config.yaml
num_hidden_layers: 13
hidden_size: 128
n_experts: 80
experts_per_token: 4
d_expert: 32
d_shared_expert: 0
hidden_act: "drelu"
moe_layers: [0, 1, 2, 3, 4, 5, 6, 7, 8, 9, 10, 11, 12]
router_score: "softmax"
normalize_top_k: true
routed_scale: 2.5
balance_loss: 0.00296
balance_bias: false
router_z_loss: 0.0001
init_std_router: 0.0178
lr_router: 0.000815
num_attention_heads: 4
num_key_value_heads: 4
head_dim: 32
vocab_size: 8192
norm: "rmsnorm"
norm_place: "pre"
norm_eps: 1e-06
positions: "rope"
rope_theta: 100000.0
rope_fraction: 1.0
qk_norm: false
attn_scale: 0.177
tie_word_embeddings: false
parallel_block: false
extras: ["capped logits"]
init: "normal"
init_std_qkv: 0.116
init_std_o: 0.0
init_std_up: 0.116
init_std_down: 0.0
optimizer: "adamw"
learning_rate: 0.00234
beta1: 0.95
beta2: 0.95
weight_decay: 0.05
lr_head: 0.0122
max_grad_norm: 1.0
warmup_steps: 275
schedule: "wsd"
decay_fraction: 0.922
decay_shape: "linear"
final_lr_fraction: 0.0
batch_tokens: [65536, 131072, 196608]
max_seq_len: 256
doc_mask: false
train_tokens: 758100000
max_steps: 6400
dataset: "wikipedia_en"
Below are experts of layer 2 (counted from 0) of a mixture-of-experts language model. Rows are named gate (a neuron's input weights, with its number), up (a neuron's input weights, with its number), down (a neuron's output weights, with its number) and show model dimensions 0-127. Each number is 128 + 24 x the weight over its row's rms, rounded and kept within 0 to 255. Numbers have three digits each.
Before each expert's rows: a language model's description of what the expert responds to. This comes from a sample of Wikipedia text that the model never trained on.

# expert 26
What it handles: Articles and determiners, mostly the, a, an, this, another, plus same in "of the same name".
gate0:131123107149153116142151163141133132154134143171097148168138118149142101149118122103177119148087107128112156141149128160127123082097109106138195085130132182139130097142149146131123129117113155169104122126151139140170101113142131122136112174068129140099128134172096120140136110139100161109122126129086144115117112160135115098125096131165124063138126168115160160105143157139141147100115
up0:124085155127146089146170148125139123121144166149160172144129163165137110116149134113153116116113088108117148139115106144141127127109085109129147128124144191141140104105144139155122153135125152206118148117109116117167078137169131134122102137068118090130145125126089136124133153128133096140146116119110155117116106179118114118106133125120116104084087177102150133105123111103136146074145
down0:122138124111121135157107137134147139122139158127095109093110096137171136130110159112126136109132169123111148116067149095163121122173141132121109165125176120131133123146121117092121118098117108076132111138136100131131124149091134070115112070153106159119107155150141103138102096104118166098141141159125139136111093086173131148100134105146109196139152120128126150104150160127116090170107
gate1:151133094127121121115134111084133126152148144105122131193103196113134145178148147121119154112107087106132112149136098116120095189120135098093129151186121125105150135142154134139154171154135121120164115142133131118143087176087175139086119136172155169122140155148078108135136102133135127119142119112115132098132097125137091143124147161112135143126139113126156155105136086137113139134135
up1:117138101099200130133097152092128111153143147085139161150151103107135125156151109130141144110151128126138100159149087123149101150115122114118112117149143092124125109161145102154176143111125139127131106140135108131121121157091142108155138151154155142146157157176108100138159138127125136098095150131083153130124115162134064089091125157085137149089094167141123127095160145143122084117119
down1:158095166156100170156129125133159138143128130176141073108124158138174114072116153164151144143112109143127114146103180131124104107109109104167125139142108111127137140168135168117116109103113106134113153111125141124089112100140112126126102125150101142116159137135153130109103129122154168126150085113087122129118122072128177109121097127133176137117143111146113093185134109130125092152162
gate2:114169153078120153139101099135102118134131092102086140135135050154120189111115120122123112111094116123145125131127144115132123081104120100127101096138114084122125134139139085130134076161111109106146124116126112148114194126122115137136141144138142155114135098092139158071134089128107117113118120123129150092131162148113111158072088167118145146128107107128158120129100124111140164132144
up2:118152142122135160151141115125110158134140089098083125149186054129115152104115135104142127100077132093118116116171155111133122112111133136146131146141122090106150156147146102153147074176096133079138121130135149126163136180113139108094147118184144139124148121113133171085110147150138109129136147139133129109134106134133137158100101152099112120120119061125149134115110112134119160137140
down2:119136148121150139131128120126105109141128131160180093112144150124115104151061145156135132157085147106108132126142133143128117105075100143093117140103148115178110109094121139124105159118134125134133129089161128121119132121127163150152123137141123150127095175080152126148123145103081118133115157178127143144164166134141130161151118118183187111118105169103071141122098146126131168119118
gate3:129127080133158153075131055122138132181095108123118104116145124105177156130111180168118121121119107152110092135124092098135115105142116133129113108131113151132119141146150128136096121124109091123101164117126108116146124105117153141089134138086141163102139152136092104110125143149130107147094157126158103123152131063138134165137120156156152114153168155119146100115133136191131159133121
up3:125119078147132134085127099126114112149079155113099109116122130132140162101114162160137140147109100138147104146050119121151135098140123114140105117115115152098137108145141121141072124095104078085118130124109111162116148119139143132114121143109147155110138162164144109130133139113147101190122156128141122122113122093155147162085088154156110122181145150153126123086138118156097175128128
down3:187130109120136090171114115134116112112103130118194131124116138098162106156086115119182131118131115135121130126132124162133089121100085121167092112145145112138126124108168105100134122164109101121149110143139131157132092112146133099120149143145131118135152165122170134110159135106034124074142143148146146132100146129188106114134113094136143134127091112134149106129121133142121099108118
gate4:131117118120110133132117111114090106093137116150134164180115129137135133087091113105145137087132196117102178103085108132128170174135135127134107104093148131118113094119125167121129139135144158105168079161141080121111082074109130132115135101125150098143119125124126128077147103116137142100131147120150126160101088128106129131098148113091104138152095141126136133115127176161115114102148
up4:156115130116157133141130102104091112090178105121127185140121115143096147082095098161133166122117165102134144120140119120124141162110131120178089107142160158112146114107124126098145132169115154138159086118137087148125137123094137126105124135125171094134129114114124113096153108105123134076103117152132105133065109129106110140091144113113098163155136150101149092114155137162146118104171
down4:146116126117132127133094156121159115129133116146092130100142078139164100119111157092101154090129158130073102172136115107121142142143115130101125143099113161145141142098159152139157128088127146139147139128110132142169139163134154119143179113149081152107106132135139093087085127104119192110090148165117125114165133123136127105089092146117119170107143159140136140146140108168131114138178
gate5:146141113175131117151129132167108117139109108123125131182102144065117160111117152150126108123106122126140089127141077138148129122115130085084122074158171160125126128111088130121131100105119179161170158102100143140168159092134119146142121134104125102095129121112155132149128150116116108128143117095170159102141132153112123106098179159078099126141148153142124137100108155109115142149149
up5:116113119164101129121151099171096086130112102126129106183133121100130141107084126119130092126112122146144120123146111134121131128101129097086107064187187137157143126103070128141137120122114148167167183095144081131182158085097111125120104131149142131121102135130130113162138177105099133117125137117147160133125105148112124094102127144115136152109142106135138121113126110100143151131144
down5:103120189108148140122117135152157069110126118161137090134143154131122111145142121102110146085140105138131169146124142123127126078090133182090158119115175157138117140095120107115122112098123128145085094129131154141116118127122088126183127096119111121134150155135126119117176118132047150133114165132122103118130136109098119106127109148115126067124132116110186135111147103151132115119119
gate6:102149135117158121113135110157144071069157094117119121135120079139117133110122092108093150131142126100124112150142129124131114176123082106106128115129114082091136102151128131150164088107148113121168085138132142140117159148126131136140118151137115172151096103122118103116143102145104130089134154098130150144134160146069139155066117132083145148108128087116143131141108144189138149122124
up6:095142103127145135141124171122123091056160117100083096155089113137116132106133121109124149151120108135143108123159127139143114147158075135084096111137152120069120102157141141152155092131123103131142129114139152146121156125131119131127106154114167162140085139146168124136165109151135120114152145071148144135098154116083134174091096152140130111101128120122128085148123115119096163100116
down6:125124097130169138107097088146155105110113142110085116114154130123154089135091131147137094143116122117122079117198139110121111111117107149125159146103138133120083104118126142133127097131123139121178115089112145107116132106142112129121132084106093138161146146094154159128135093104102096085140132121128128133141136075155177124119058160107101128103140139132136148137172159115144163128165
gate7:146125112086106146089110110128131139126191077117097107130126148111101139112140175103056146152109103128166136140134153110146124121149146111088098140141151119097128116132070157101117119147119152174144134125127137097127134135080152153102118145125177149110136126124174135152126175104151147142115114098109131127092110131122116160118121130143119130139117096108148082158105080164114138102145
up7:145161105112119096134108141117156157103165098133112090141154087146093116071149153097066156134100088109144119143110097125152115118139137153120096135132164122094103144104125177113109152120107167129117137103135125131121142184112138138082128122111152140134139113142140129101157173150132181106107128090127136118078088088137129147141130119149096123152116131125158107153122075144108128143136
down7:122177107131110132136122154150142104169154146143123151100156075100127155120134113135160129124135098127119139125132143118108148088147134138117109110124141134164124143147171102116112116111157155090106099125139108149114119128096136140107132059126115119106156089144107097111198133140156127112104155127140139161118152138126147086117142146166163137111131146196106106158113147169106174159084
gate8:149145123112148121126116097074143110128140102068125129169108112106145137091131135125129094138148121097154130157193117148118147116141134108114088122162115139108108142158131115101182128117134160106167097126108111085152135152116149155110152110154115163105100134131109135133155120139112172104124156060096137108134118080100143125104118181127125133134143140166143083156088125126133158129110
up8:156140154100128140086141105099134111091164119078135121195099140122159139116110135107100097127170157138161156119156115105121155113153114077094091141150119140095168124161097106093115142118144136117132126126119109084126123137093140139107108098174132160117108150111107117171112146134167149147104151079111144094142151112101131150083114149118129099153148122145116113148100122110104163134135
down8:142162147199101092105103131149155110140163120133113105111114184122156123143123097116091109116162093138125119127159095112086170114078139142138137108141128129122156127101117142129137150141132146138131102120075118157147124092159109103168160161133129172137100082131130131117124120169116122141124112132087110139119111135136146094118081136132114111125140069146138126157169125131122120174081
gate9:147068133121159115146176153145146155091158124174114098130151116108089146137141124145172127111089140174141084116150130151133134123118146099086122111130165107134130091107147118095146095119121114125103125127140145136140136162092130144102161124155126114141107116132128128106136074128158182095122126103131142094146122152156093118103142195150145139143116148172096160132108117125082105123142
up9:156056128099160121134119138123172167099149112162085110180146087092092147094096137169163120131143104138145096152129094146145124100134168117133125096118170100124115114170147128096145110147153126080139120147139147131128155157095148149087159119143135091171131117140127116118158083153124149114124144116117126116107125145154110113146112120143128087145132128151141095135145116092087121124139
down9:132144111188105120109099121143098161097146166140122129104103118136144122119146166179111140102127169138124169089079143141125151099094114121141136117117131140143118141176098103154141114074119118116099154138106162144094093136122135121086119117134155091118084141175109118139123151132114116130118137149131126088096135057133093169112141132162139130119122132134134180087105153148121123136140
gate10:120131124140159153118160123077152133149184151115092094153165088121128164084107138129128162158106134093111136118113115126131110151122098118123080128138111110100156120122137135163156099130146122137130173153117115144088159167107119144135091138090167176107153104138109146153146122137134098152126172139138088130119104142138158112101109130131128150131084159123128153096079145115140106125069
up10:117140121125124119105141171115142097141134174141109094138171070130108132090187130118137139184153120093140123153103113146117135135143109080135077103151131115121140106088117104137144104146124168156118165162103115169103150154118090110124126123094163133124144133127132143115160115150136095141141169117129127118084121155120139113102114146113122149162070147123140146088071135111124111138098
down10:128155103163132125159082141142126148108111121139115131089131131147157112102107176157131100104173160164104145090130147123071154125112144148125118105112141141115082105117121174113075138127136097145116118115106160082143142098140122115114122107114121133136101102118165130127106148090131092137104134155148124098091133097155153152125127102154108073184101123097126141124143141076131092140138
gate11:177122144100153125103121094112119110157129095077152141150093129122145124111110144133092161181105123129156135114135135138137126074160175159121103125124169168138136122109108116139110125127137137107120098131138094138151170135130090146121123116149136170120155104169101162111105099134123188117058157141121138110120129144129127126137107162147149148149166106135166100136132120150067137143102
up11:172102141095159128128150076119158115119093106066132135140096163122160140097139147121127153105121114119140136109136107150132120100132180145151103133109141166134109155174127102135145107116151136104136089148091101133170156116141118170098150110153146153123166116146105167110093123178118141106091148125130119114113123120126124133147132166167102143157168128085159115134141121162074113139122
down11:125119145185062111135084126171149138132108127091154100161133136111124147113100123128140116136152129135082087127135077090116119096114088150116133152157124108136100183164145149152136119138075150132148097161147127146157100136136136129122087105151125153104150130119169094115127141146124134147113133117149131132117127096108092075107141155086119126136113117156089128076121162135134139142112
gate12:098114119112110172115114100092056147117176172180112104162137132106130151112106151131088148143119166135120134103139114124118126124120167098099136185107164128130157079128114115125144108161140116153128151125105109129155111113141082095131101133140114129145158134107104124120157124137141088135152130166134147132116158133133107092120144111135180181114076114119095122111100130128124120107093
up12:122120166124120135134153131123105118136139129151100121129157129137091131144149080092121093117185145125159132111125145141120134163168137111090123119149119189139212125096113130141130135133130164092123120129146112107121146142140149142132113133055121118147143138147133080117145136061149139132138131123107192086139124138120143146117109130134162115161137123153129130107094168176108164114109
down12:139139105134121115127077119094154117128081111171076108168121144082147137138115157125156162126151105192124104148178135115158092092097136136146142145123146128163095154118115134141146114127121118125096127116104133140125133103119119190144152104150184158127149107128147084161110110141090142124103145147119144125162125125077111082133134119116131103149125123110136087135138141096139081142114
gate13:130124153155080152186122081132119138160104157098113119109088166098172126114084136115106100138146162096108131128149133114145118160137147083090114079098115155134145132102102123126066122130140150144086139094127141119159142133141088158081079139106146123159175149159106102121141128133150133114130110126137164110115132125120109144114117142120119145135131132155163096108160122170106126117151
up13:139134140170094138157111077124131162169115136111115094117105161094201109109128124134128108147138126121149104150145106126167126153144164084107106098105137193124134127119124147148100119129111153153130135165126162123168159148112112148116065118142118128148158102150135135154130142130131138100137087106129156137076125095124137144128148162135083122114144151115142088097164122146103087123120
down13:125101147118151151126150110138135102101134113164115152126112161087134130105100122107173134144115082158133118149173100142151126103128150194139141105152141168112118105141121114150106121134099089146095124144153142107111147114117140147117121105160145167135127101137175120198132110132143137122112085138154090104151125141090107136137117141078165108157135067127129090148093134113113122169107
gate14:103161153153102089126128138155138095128125098103115139178145187127111089096138108073109116116134150138104102134158113131118107151133115125136135147103133122107132125154142110137098152116093159142121095099105112139129112140143134148124139148149078084158107173107099095098157144125102141068162118158105131115144184160081151100124138144110108134111104146140092179146146125130136128140104
up14:101166154122090088109152117135123117097139104136107104206140144132130125107119127090107112119168122154133125125165120136137105131122115132134165121134168102141131088127099119144065128150095127122141111118140102134140129116145118135118150192120127058148136165117121114132156093091128114082136174119090125116097172146089133107152121112118097160106100136165093140138148113120098133127122
down14:115107151146109124101077092155108157154119150083096119133114109137152147124131119115109123137160177123116145121086113105150147105128078114149132087094099164106141174160146127137140117091128105163125094121114129138136154136126187092138144090131103101140126155140126142097057115158113138152138124165144172094157125136130146133176136121159116121122131113120109142096130105135103085162118
gate15:124134135153103154108135080130131097170106124113117124104114121108128138158078160086125116155142166104126141142163143124122136184148115161090118176084150119168169130122099140127106115157142151129127154128110094103090137135144120151057163130122127121056137100104110115156135131139137081111125131126125126128121157133105101121110103151114112154108062116112134112130096126146152148141120
up15:165138119122110102072130107126148104134118118147118114086152096078093168138094136071102118118180163100106135138168129141130133150166104144107112114124136100147135108133088135123129119132116190156139130139142090100113128142121118137089120120152151126095133119103124112133130123137125075114170146087137127115114156123134094138072134156133130157106094122111152114099089113075154161115138
down15:114128133115116163165129121144164110149149144170144110132137141132152111127103128120168132140113134148128106141170109076115113071107126146170134109113161158138140145124143114179148139134114122150100099118129135109160111091148107182143127116118153148161147108133150110134154137122041148111118112131161100128142132110077139099134145137078116065138132117165136106132119122098123120151075
gate16:165141134118130113148123113133128134186088116144159121115153122098156167090082139182091135132099101093107156127115109126141165133134140106143116113096139130141133174113149136101162084117122119107123138149160126127122139139121132113096120098131117111151099168113138142118126115125149117152141182109130118148164114099107124134099108158165134145116138125174106090142077077105065100133166
up16:157129127105166086165138110144108116190137119112153161096144148108126122085123110135093141131118106110107139139148131155155152113124162116138119152077091105142124141092128094121123102149134094095097121149122103155144153148122166153082120091128145135102083142139134150117134096120131141092130157098128095151176125096085140098109136171129105160125121145150130078154102077124108113124134
down16:122150135109115157128127151081136139125181127144086139140126121127132139132106159201185117136186125128098114186137104130102103122143152150100133136152147136146118152124155118149077126149155173098153108157076132087112164157119117111156141098137124135161104110138133098154128141130136116122143143104138109126067122133115111106152143165130114150154143123090129127119129150073139157121119
gate17:116129150112120120103125149101092127093135122087122128122128173130124110113112112133131064108111112121193163092134141127126140152157163083123164125150129127130139062130101122092084096104096136118147131119118079099143114171103115148122112160124104104122114113094107102149113089105155117131130122139135105174138080154127095127114114120124119125173083129138096135134134162139110181118132
up17:079096148099143145096177127100136103097160133141147147131169128121108129088117118154078133114143098112148076134126158140091115098142115106122128156098082123143161098094111105120129151160147119109153123106161137114172130111139083124146155154125171152140106148142137127103095146135186139136092119092117105148121086116144086115159150126099120151114096158128126122103125123141105162145114
down17:107167175144131141113115161154158123127101137151104101106145124112134136085066115130141085147123134127117112091114091099148169105123134114149141149122139132115087137147132146132103103071143137131116146133081150125125131141105112120157147131086169139129107138136147100122148143155096133121125116150150091082132108142143174074174114126133188128127145134167130105149084142138129101180128
gate18:141139132131171110094110152105158137100196080110168116180144121141165161121129152143092152135135083125131118128187132101150146142181190113095124110152113128122111141105105129124122166150149113132156086136107114156171144129120125169141120120136120113091128146142166128116092089103102095141143131097146114114154135105125122156098122124140121155113128155135139106149169094153124118136139
up18:114133155142139099107103147163127161121154118122176116165124124111147138132137183113122094131127104121154111143161130085126128097153211105102131103112122119133103132129147131119127149143144113145182064136135108115184169101136127141130137135184115107091116144141161107133140091128131093163141141114143139084119112141108133166065110123140119141137124163136146116114130097119121101141160
down18:153114140120107122114118133081086113136125088130120121140078126125096140150154131152134150127118133128141172132146111160083146129061135158180167135130098109100136081089137089140122149082122147104117112126126155132114128128145121085106117193128154094080113113132097140152127148141104095101152121129098098126170166145105105100159154117164134130116109132141089131119145131113096143135139
gate19:163147101147118141126131154120143140111147073122120093163153111127108151102127152113114149102147076126126115137154129147107102160144115068112140158160156138119134133133136108123153123131092121159154140115128147166153138164116136173086105133133132138140139108128120142111136155115145156101138105083103128103144083117102161105182125170116127171136069125140161133154054102112133153121124
up19:118150112122093122116121127138136143096181100186111104162121095127134118086098152143114118082116096125135108114154146119104129131141087068113179124139132144133130108130133137089145124154117128161147141135121112155141129105115120128051122118136126137112174117116153094118127149112139147105139132111118071114115112152095146136163149132114160156155114109141158155148069090092146173109113
down19:096175063122147102138108168131163139140146136182129152155084148099142126150124105118139142083116143122124112151179131161079121177124111113121144138162148148170131085101141131126144101142124126127095163101133144164151088139115156134146131147140154111138128106103138132173120111141079143139163107139100132127146092163115143137142124117078079142155146138097119101128141141144145140131131
gate20:112102120126154143133119160082086115097120122129094117126139111120134170117163124141129138093149120124149189108142130149140159132159138107137144077098093133110154151134132178122112130117147123103149121152122096136152136119125132157111088139190197144093068164140130157088093133094128158166121142108130167122122133160118132137090117111139101110162142138121107142108170116141141144117110
up20:104122113144146130131106139084088113055119131107087130133134107113118139147164170112142118080131131159133187115134098153183146097124158075125105094123115145094117160145140151142098120128107137110141097160118109146105162133113126143091129128150176158141117131130159147081157120119157158161103124126129145132124075138141162105112110147130088119131109155141149135106169139120118122160122
down20:150139104122190077129091118110072150166130117122102150114132109114115121120147144092137112110157129112091123116110152129175133128090143140128093133143119088112099165152175107101116094101141115107112166098143140156182098098120134118118138107132083120121149148134161149111144131114178123138134133081146129150143178133116118167116124172147144150121136158115102126161112144147138117172114
gate21:124126115123137148128102159146090131128120080126135097152107166124138088128124093110112127066124172122128128069125140082118089108163116113115141180140185153168156138108108172079123123151143110130103145145185091095144145108145144128118086120128129075133140131104149113142094124083162117152114137149135124147152119128124130122132126134130146168149082102115117114137118108157139145116126
up21:103070119098119129121110123126136142139175129139121097114159103161158145108142159165128103162091089121147138122104148102146128165145129110110141086121117107111109157116108111182127176139117122138131102126137099100141122137134150135111082149123116133189128154105158135142083128114137133109113151121109152144061083180117151110157121147148127090116140104083098107118107110150142162139117
down21:111137134126117137113124122158140063120090110139085051077130113116159133132143132113123093129144159149127135129121124148097132128137133137106126110174121122132127170113160148162179089100136129145112113170122102166103152089127119140142164113114155122127126154135109151111107122141183149143110142104139129153111172152113115107153138127114125084151164109131106137128127165077172089129094
gate22:149112177161121113136117134138133134144114124132167109124107110082133141109107171121127118139147144115163127137150079126119112126142167129146101109143135177112140115137104100118158079118152179133092145114130090130114089124150131087119132127123108125098138155163117107095123134149116099102168181067097112099156150111102126124127168075129115109155156110123164105105127138180114154114156
up22:149124155128135131118110148167115095128096136134128112140139112083135172158137173133117127130202122145160139121109139127135112131157170144160115126108129142131120124096096130139108100106171159110126159099148111131137124133120133102101132133072137122096148156165139120119120130140105100133144141098122080109129079142115098133122139062104105122194160123140128106056108131146157162119123
down22:153142145136129103084142125127114076089177105127136111103107156129101104178072119097128068136121140095116151134119139130137112131125093160108125091113085143092150126085094156100148090120149103124160087157132126125156118158107154124139099143140120112148139100121134155161124096102088118180176147142119149153141129115126116099086106148104107115127119124155154125100139136141139128104137
gate23:125130146156120127064117169133106142090135093117146130154126175162117110147132189185102144103130112138126120109111105089126127158156125103141147131122107133111133145133167104109159125123117165111147112110135133126154127163106161124122106134108126134123138097161117125128155165084099095108130106106100130115162163121103123154109163154106120089200164088134152167136099125119100123114153
up23:112127103163096121098115170154129105111153137146131146152077165165143138120121174185108154112136100096126147129101110116105172145144094092121108155134126162138120143149149156127152113126121145144108140132120120128160137149144176076117111122088129119108147103130105126140123145132155118156165142125086150085151141143121123124131161092153110149208107132098142182157134121122091119123123
down23:112139145121107110125157112157104175131118114142133122100123154093103121146148116120133123103134096123115151182140135110095104135147098141124134078162114153111149100124166165094121143091123098108152149135135115102154108140115116157097127120123066159142121081123093115105110110142084128141177072112110130172149083126142146110137116111136126109090119108156122068116105093154139167143125
gate24:099132114153144106123121121147127124104148088105149121172123135145102149111158161138142127143147143144141122135170096142113146147143121093105158138136103120161111132111111135101123159143092150170127089132162151142121160093131140116070102132140156146111102158129145123127130165119138157164120147112146094139123117088127155129155079133140148189105175108156082199138094110122102109157099
up24:129126120122152127117123101207138154120107103089106130159098105134121171111147152148130139177129144099123124140178102131134184138189107104094099149133098137108136124126157153119111172158118130159158119113119150143142138167124102134143116123132141178104091111124142151130155150157119166165147145113121105107104115076102148164124109128148154138134175140133126159121085119129146135157134
down24:079130159110126161117094166053115136109148116101151154154100141118149123142150155149124151126102104117140115111165115121081125124094089124115134083154162091147143112131108172084080132142147129118124124125139158103152121164102113144113161127110172127177129112133144114132140103101141132121140167143145106123124112153088131176155165140118140150139116151093123104094103143110130121111081
gate25:131115146090097109116137109117103111113139103147107127144138145122100119087144117158107077142138149161155170095139127078142149122159143125108112073135150101164161087133077121154152103131128097137106108146153123120123121102112120150137079194136141070116141147073130128103136159094143125132135153106149127109146119130112114176112137111126125142090131089139123156110134089135098164113143
up25:126123122132090165119115113106117111107153107139139133104114145095122102138079124138113089101150137106126175130131121132137166140139147113118122098146121136120138072153116122145118084124105144072132145084109149149163179166120144144112131148126143153163161079143129077105120086105171099098121176116133087147105157130172128136157119100133157145117121089153130143127128153149095137084129
down25:150162128147102094124090107177132160149087145138130159121124171093165137112113123133116122163150123163103112121107123090162136108106121117147168111154147135125058109156120143120160134140124118101096141153101136139151126116148107127118131114089182174171105142122170110135126145145129107119113086158120085147136167139174148129143152100115112147118150152114123170098095126112124134142087
gate26:121136097129113119094130100122123100128110093125121147171127106127156138089107127125069084155128141081129119131140150112137141132146111122145120164139154133107123120155131174114118115113113155131166144092141163101111137149145187180113136156134115091085077129149122168138108086115129115165131160118057166107143142085119110126135098128128098140132116109119098136091134122092084125132127
up26:122151107130092105070119103122138095154125099149135149161104121108153150091114115147095086155132128091117097112157123091160128088160125106102125158130129120081137128142132169107108097136103167121109145080138125109116142136144168152130139155121088083122113112158155168113131101108130118153160151151111125109148116081118134103150100112104088134143132153180096101107116101099117129103144
down26:156112139171136167134167086140102131144113150119101144127120139110144089090145108147110087141164096155148124105119101172100183098135128123124129153141091133150131160180129138109130094112088115157099129117129147158121105103120094099149159090145167101138127134158102126105159131123084169133107123113149095136156110122106164166100132172100104146145117111125101152169114130119130107139143
gate27:129144166156152125113171141115125147106122132131114138167126143096136150129105107156100096080132142132109152122149152143161186134133105107124152139164144160179149059119090121108127149126128128129139111144145146119123126117116128116120139190130148077144120155101148108150126071101177075137120092158135158124122095176106155124101125106155125115089115131123106119142121165112104145143132
up27:131089129089154127113128090163144096116162116104144100127092148136141118107146091096108146146107091105122140106155123105123132134186179147122166098169129157133126078113114118131180144145123123128115144117156116143149136179123116122097105161107123112120132162121149139150125123057163155110100152143129130116094118166126129135117107131157152136139103091192138113130118114160087133148132
down27:157166151126122146131135112147130130145093133098136148115146142124136115111127165093179161135093120100124127141110117135121116134115117144130132112133094089148096140129112112103117124146131134135144117106119141155099165157107157155173155106125124124111153104126134164101116102148097101127154192177113161085156140113148143139134115107139074124130153158145108156082088140117213110172152
gate28:092116129121131119100163147132080106082167093152139104123119170090108106113170143160083117143107105086131125108134089129102114163144115056103108127158141120138165096115088108122146112152129136111104128130104135096107124124132138123139090137159145126096119167153109128122125139126168132085146142160131110144103143138105100152143113149147143152140120156125094139123180176128086130099115
up28:107097096075144132124177136158068142137108119126177091143121171172110127135119148151084110132132120123184142126138146098140152153121129127156100137154167119155136094135161149110118129150095128108122126134135130134130125142099113117124102136149097096128107179133155149125129171130143145130139120103133099128120091094169103168152134109204172170103154152141145126119132151127121124123135
down28:153136137102103137134126116110124108103136129116117130110109100147134141179176139148097129086146130106176124125126124161107116115086125173127152156136120120155132142122124110152147102080117116122108150134135098168147139106161083124117100126159121084111084143090145109148152138130099123125142135152130150120112122197108084146133166122154089088086162124083128149093176125125138086115109
gate29:145091117155127200113155113120105083125152107101156148133065161146104136113124130119115138133136115160157135084120133104154101125104117139131137130152142140092112083152108124080124161105145159157133141139121120135119159103147125147152126178139134134141097192132136120112070133092159158136138155099159103110137140095080120131164131156115153145104124109149119122103123103108105121122088
up29:138113129086103148099151123119106118116136109121182133148107092114112129103137131119083137147135168127154134126138113115169147106145139123111132139123156176139162155134069155141143153183109124167118116111194130141115172134123138154085077138101120100125139128107139111122109132121126143142143158121143126125073143119148072109121108112123131192118115142167102128064116110127123152118131
down29:125154141137126121161093083145164168137083113155079176119133149111110105144105143114134142170134088093105130135170145173150075115126108128110157141142136126131121147138136131147112103111183131118138164116127140164111100155136123115146157088135118120133124102119106104184156100147076113112084144126137100138146133094109150117139133120131121108148149090104147131160133107083135094145169
gate30:083145121133127088099121120147125151091091143101110154161126110095161116107167131175103107126154101139154112100131131131097139091129118092139127142089147125099135155140147085122143138133165152107126144143142105135111171155128122134132132160113164117174148119127124098102116131114137128083133129125129125162132128095107134102151165169124125124080112156125174092070082146141138141136063
up30:121120118150142132132120077143111181127106125108122139163136124143157141115160099148144145140163087135126133126087128124108154108129131088092135153100112170112080142165161105132131138126164137131137120166137081123081162163130140122138113121132141103150131129137116099103134116137133146097155141116090117169091123143125173074156162148110124117109059137138166112111082110161140153119091
down30:108073109138143117103130143116126117124115118159108143109119132107158130118122099117152142127083124144142122102111152110146102131124129136142149125140156124145094092088056120122100127118150124132154115148076143167102130088137105170144141144119183126140124125114158082170132131145074140129114168112160133137160152115097172083138153091098113091148141111098178136117150137125118136135175
gate31:126095116115108123136144129130105143132178127145129122150130113124129093121135130130106093171117135125142155114120179126137124148133114154079160142135125142106184116146113124109189147142115153119138106105154140139130102116123121120122105123120086138146136178089126077137127092105165137110148142138153121156137183159171091167109100138137152135120089087174191131145112095165103153138144
up31:161115165118119137124145118087156111147141165138178107174126151161152167134148126112119135126136127143147118093139127087182120110178139119108123128174165140145173085119102146128116100133135119144125142132174099124149161117125119099095095137188172111123142160118112103118126119149150131154133128093127100135140147177115111138146105128153159129104129171090121123078129151103138165104150
down31:131171139140082164086156119153135114150148112088093098131139112146143087140115141133135124142124125096076135145133160126127079168105131104130110163097114094139104119145084115105143096100151127081120132121159112120106152107118125112167154130125145087121085136127161129120139128160134136107122135141161085091151139133124129188147105128093153140160127138147125114097156190135149088110118